{"d_model": 96, "n_experts": 24, "experts_per_token": 4, "d_expert": 64, "d_shared_expert": 0, "activation": "swiglu", "router_score": "sigmoid", "routed_scale": 2.0, "balance_bias": true, "init_std_router": 0.0151, "beta1": 0.9, "train_tokens": 514500000, "steps": 3926, "dataset": "wikipedia_en"}
Below are experts of layer 5 (counted from 0) of a mixture-of-experts language model. Rows are named router (the router's row for the expert), gate (a neuron's input weights, with its number), up (a neuron's input weights, with its number) and show model dimensions 0-95. Each number is 500 + 25 x the weight over its row's rms, rounded and kept within 0 to 999. Numbers have three digits each.
After each expert's rows: "comes after" lists some tokens at least twice as common just before its tokens as in all text; "gets" lists some tokens that make up at least twice as much of what it gets as of all text. This comes from a sample of Wikipedia text that the model never trained on. Tokens count by the router's weight.

# expert 3
router:477518499470506518504476494533503461478480494496564488478502497507530516504491526500495513483491488537526493491493506510546489426472466417512566486484522504510488505519535512477492502483493505509484495511474496482561470543526518502492486482537509518498495513492489556499475446515504481505
gate1:546511464501490535474453550559492504503567480533506499489535484485508526484502488449517516488474493498519515503522502491512559521485475490512496518489476465476488501497487502476489502482464534500508503454487518499506526438502495521534506504462533475478449521469484516501506470509504528468
up1:467434502501549480478464512460491490515486518521419482471462485498501472533522510486507490523473520481468524495517530510505522464490496457511508478493524493539490521490494551492510515494503517541491498496491498494515467468504517533471532525495476472553502453451485506488474530506512490492
gate2:531512511478500534438572474506520468467486510528528489526498519505480481523541526477478493499521453527507551501492490478465491500538456462516487480502563487519500486501516500495473528489449493486495491481519486495473523512478459530537459475480492509531499499523501527534491507485503489521
up2:501489466470467537485499470490505494468487459544502538504523538520475490462571432505504518505509476517477543513479500494509525475531463501538534478520540531487504508506481474485478513539492483505532486469532478537523497507471472559504512480496506471509505479505504527525505493529506480507
comes after: " ", "1", "2", "0", "9", "3"
gets: "1", "0", "2", " ", "9", "3"

# expert 15
router:474477527522503531493514544499519464488497494455489486497518486546513467453523502460498501480519496532487498501526508519505501504479437500481525468453482480493504498507516546466530498464515463508469474539496523506522496537504529472500446538503473466463470528515483520510546480528486506531
gate1:530506537536552518502539507509483458499501480505505477526449510541523499465524472496494440500514492526467500485566478513503477503508487533497511434490469534489476550495484521517503537494515496509492516536478523473503467504493513461484483487524468493473467544499510513491485467491487481482
up1:486478426477480506488484501487493531501544506524462549531535489486496532488488515479504517471496472492528479512457516489482502518498503506479479564491546449490524484516504491459462489505460491515477467476506511516505525507472519469496498535486508518545470450505492505505451545496513522504
gate2:484472548471490505493526523552469481490499503498461509500508484504477491462532489495489530520481487517547491463521523507466534498486492506466473498495501492479525498519501451531483482498510497570513445499466458492473549515526520504481539478484506455494447537501496502499485481525534530480
up2:502473504485485488511535482540511506515512519523506539491478499463459509523466499451461505497514504484539473466505477505468507510531505510522521459521510556469498485502496513523508486473534483488447501523480482489519514478550481509508490473519514424506480524512505454498454445499478536494
comes after: " of", "'", " the", " in", " a", " for"
gets: " the", " a", " The", "s", "ing", " first"

# expert 16
router:504485504507518497478450504518474538501468528497510447489491510507519484476521504512513507511493457493531494480476513540555525509493496478510551477536482510502518501510520520458520482497482446492530512475537468506516435538491470521466487510485514513456507504502478542485561461530475506512
gate1:524490500464512488541488469466488538471513525498527519498518493517505537472495539537491494530513469504508509513501502473522511492500494524509482505446531516447506526485538482523501489477534470495520482550511485532511504492519497497499485505417519451481442486544500509513549518468504530519
up1:464462485507458466456490518521495471504480475478530495493480503502503554499528524496516470472454493480511495477510474485471503549478490485508474540496514528471511539485521489487486461475469518496424461503488514512505499513499494486519461464535527474493480519487547524507463525480500544479
gate2:471517478452495504500461515483542480515494497475471529537453499534527481506517484505555459472542480506499537497484499516526512500485490516472514498507536444463487568492515509522504485519510475486493487471482503494561483520537490475524542530481542501484504507534470514504524469509511491488
up2:560557460516538520483492475505461554543494476487540543456510504486514470518477499518480532504509536506466488513487505482516494488464509475501483502518479514496522509512486506469462517477509478517516486501501545472512578516513479488471485543505486456498480504519516502519532509533513505483
comes after: "-", " the", ":", " (", "|", " of"
gets: " B", " L", " M", " S", " C", " R"

# expert 13
router:481494546455489523497476536524506495508512523500606506450470534486492479486503501460521460475491476454484510534468534519500507501484495490486507507519482472483549498493496505471508515495502496533460491526524476524516513516469444493498485489517511521502489523509492528525540478476492499539
gate1:464531528560493513510461493519486448492488520553441507519461519493494481508480499536511485489500494469530515485502453491542516486507475526510532500525520498527491544483513500539501500439517559495511506468519504534523479490458524509532471489508477468466494502501495522475525476499499517503
up1:516529470469482499487526512510517512488540480503542508495479517469468539545523492510490504469492512498478482437498515503486539536513523460478486482503450481504541536481499500470482516502492479501492549484524497553458476514463517498436504494460495512525466494512517526472478492473547494517
gate2:494512513478511527508506509489481541526549544502507511465520543533465480481481548525495485507470500490529507510497488460518497531497519525472486503432484500487451541516491503476515469480485516497485510469522464512500482488494492514504490524560469500512463480470533522562487472503467542490
up2:507489524497536462529487473470484529508485481513511492497505455504465459453512534491492480487477510493524516439461459480467474492520471473472496518533464515491511556534508531527544499471492503471475478499475499473503542506531507514508468505520549473519463498516474509492530517493493457515
comes after: "\n", " |", ")", ".", "%", "=="
gets: " |", "\n", ".", "|", "-", ";"

# expert 2
router:510490543468487507478497509539493462500466502495547522483525521526491492492511512467506498493551516518554506495501497495501509510470474464517485473516486477483498503493514500511518500498501457486461464481544433549532497478482469491510513541567527476483511508522489575493510502498472531492
gate1:531508507495468517500537525512462522495522525419507487498477516538534516466497499494549474512482490530484532507484522480488465515516508522520513497522491524472501483511481527521483542461498548458498515465473480490502523508501506468542469485459517487494510465497456557480464494518487476518
up1:490491485500479528511458499513517442512487507492518497506474519485509518516481493505522513529503472443501495507479562441506502486460502511455557512468487515467473487491515504549493486491479534449534515513484521500466479498489518471482516537457520478502518510534521471495546495547479479482
gate2:461527465504508481504500529507510488492478469541495479463505522492490500462497480502486534485517532459535516514499506475521475515531518557506493468536533516510541498500493504499509500464516523542513492488536465549453477451461491538472501484466515462504442491503486500559498487490479509501
up2:502471519493492500468503525544466506536463493511514543521476492514472508467522505477510496471476473487443533460509498425477487488524465472479547504558514508501515492521484462450506504500450478500488478534501472470465491524475504552459495508497489495493493491507501502520535505507486505485
comes after: "\n", "-", "Personal", " /", "See", "%"
gets: "\n", "-", ":", "==", "|", " ="

# expert 23
router:468518541537471491493496502512504465485450526490532537486514539521506465494538498510507454482507498454526502505507520507529483477504454465461555513516526510471538475525509531471513507476540499541460508504549487518503461492455488503477504512490526492466497514492469499522528489474499471530
gate0:476496514504493509492526497486500506518512516539525492416508527508481484504469501451497525483491443510499430491511489477546497500486518515484514505529469528501516512527501509491528498556507480473472470446512498469496484438509503507500513491544522464481524533510481531466496519491538522499
up0:476507487491534553500499493525508510506543531510538485477499496485484525503493526502511537475497504457521522555503500507514517539500482525507477484503481452495510533495468503537516488550469479500444517502495523483452502453476506507486471514521498543520494512478445520533499546496490547457
gate1:496522480488463467521461479534467503509484514494531503470467501536468527543500483492488484470493532479551473530474466525532490496519450497514494495521497477460574473509486509524513496498431521505506492485486519510524470491483488512481505453526498477475479485442494515519483493522468503484
up1:496520467501471452463510474471505517500473483473519509478460556490472515527472507512490475462529540499527480518502446521534465473550489495502450495503454513481544520497523490484532496486479526477504463501516539518551521512489482531473490471538493496471528517475522522509517480496498506498
comes after: "\n", ")", ".", "==", " =", " =="
gets: "\n", " (", "'", "-", " \"", "=="

# expert 21
router:528486521519509528498443515492485520503454548496508478498487497503506489463502545451477503496490487477488516504476512528549479494458482477497523475520504503476508484517504519447524520505509468492497486498487468463518441537495440511463505515488521495481489540497476524453516457501448498532
gate0:517539519512491460518480468451518483495505505519479505525519490503569466532514489470515509445483482521488526504516468536504459463454463483520487486481491486474512525486488502548501516498518510483465453482487482473485541515524514489494491515465519531467464508549528524507513496486462474519
up0:495457529468483540496512543522504522492459511492530511510466504477428541474499525532475512533524539473505495521497512492506473512543489539491524543471490511511477491461516477469487468494487516496498560554481487499504486482505501502485493494524519483526529465452460493490468509486515523478
gate1:468492544427483497512490490478484512475477448538489486472493476514520467437508511510513450511489482505480458533523491458527545490514485481499511484499514536550490502516507488495464467520533529499551486523508501494520538524548515469486497493479497476483528505528460506519513515510502500489
up1:510522496527481519498517496513538511524567550472479508483478524511438487515456488469515467486519533501545514476489495555495503485480501542518474519484511512478513523466465524524521540518457493520484502489505532534507516464479508558521534513494511514473518494472509520509496485485549497480
comes after: " the", "-", " of", " and", " a", ":"
gets: " B", " L", " S", " R", " D", " C"

# expert 22
router:491503520483502499496499503552515447483456486501549498493511496503494506515506513505515492449501512536554512469470495498535507458480466441501513484497505502495508508494562502499503495479497479463480507490506484511560441525503478490496487512575513494507493496503474546475473469460486538500
gate1:502490476539517500472529489554523477492474456467511445523503471451471473492515482470499503500497481537530471497464458503517510490485505492484488538492471519495497516477550479514542485489479501484454527504509499532513490515463475486508500528510538526464550481480451493497470481453479510507
up1:485495509502494508520551505520475488502475444531457517479532500524531469500522488496447499490531528511508497466470478520526478535486504525495462510506484496559539510499501495536513513449446561494497476491534506477484483464493457504518469538469518516468481483482499528513488512527491496523
gate2:530499455458520474461530535496488469515505501511506463538478511456491521507471538493528473464466510519512500486517506514501471485493502488481534472513487520565420491521499518497500525477532489488506469503546489505495505520506540503488518513539488484496501535504535479496495478459522477559
up2:496577501489500469497482477517504497522488477503470467549535499490498480501499482496488516488462488508523481481520558541494535461453481525468506534454501535468510502531451502509492479493520524498483449516516482489493515524522476492505495509511448486540486516493503500448472503453501531502
comes after: " ", "1", "2", "0", "9", " |"
gets: "1", " ", "2", "0", "9", "3"

# expert 10
router:482441511483517498503508510536491439507497532484560496475523505500502476481556499523496444512499487484511501515489519483531486451491500442465486518503529491481516503496555495484495485503516517513470495492502516478532467533496478510466469507523528490478483531487451495443497455513498497528
gate0:484483502490483470473542505497519495529580505522525492471496522540468455480488483492518504527522452487504499487517511539481488503492485471488448479471505541510501470519515523473535469490526533523466504475523505480586458504511509547514482492493526488518540506475494499511499496513514507492
up0:504474509506526528530494517489498522511504476484519481511481491470486523502450521486511466484475490530467493535513549472528510476525469529507506538456475478497470494516523474477490474530454483495556492528479531509461563519457496463475504534487514521482471547512484477532515520488524503472
gate1:513497517505530537526519494531502468539477474516500550463498551516506528509496555483484506526492515509489493489507462491490528489550502502540477475552457506476495507505521485464471487466524482445477458548529539477525527526483489542506499504476512481479515535476500502474498503510468498476
up1:490510553474524458508493455538540523485499506525493493494519490474482510475491505457509473520523497435502506489505532479513520482473476461492490535500463495479515517473505484472503491508499451493518478582502485459501460511488477504537503503535521502540526472491486472490499471484540463522
comes after: " |", " ", "|", "2", "9", ";"
gets: " ", ".", " (", "1", "–", "2"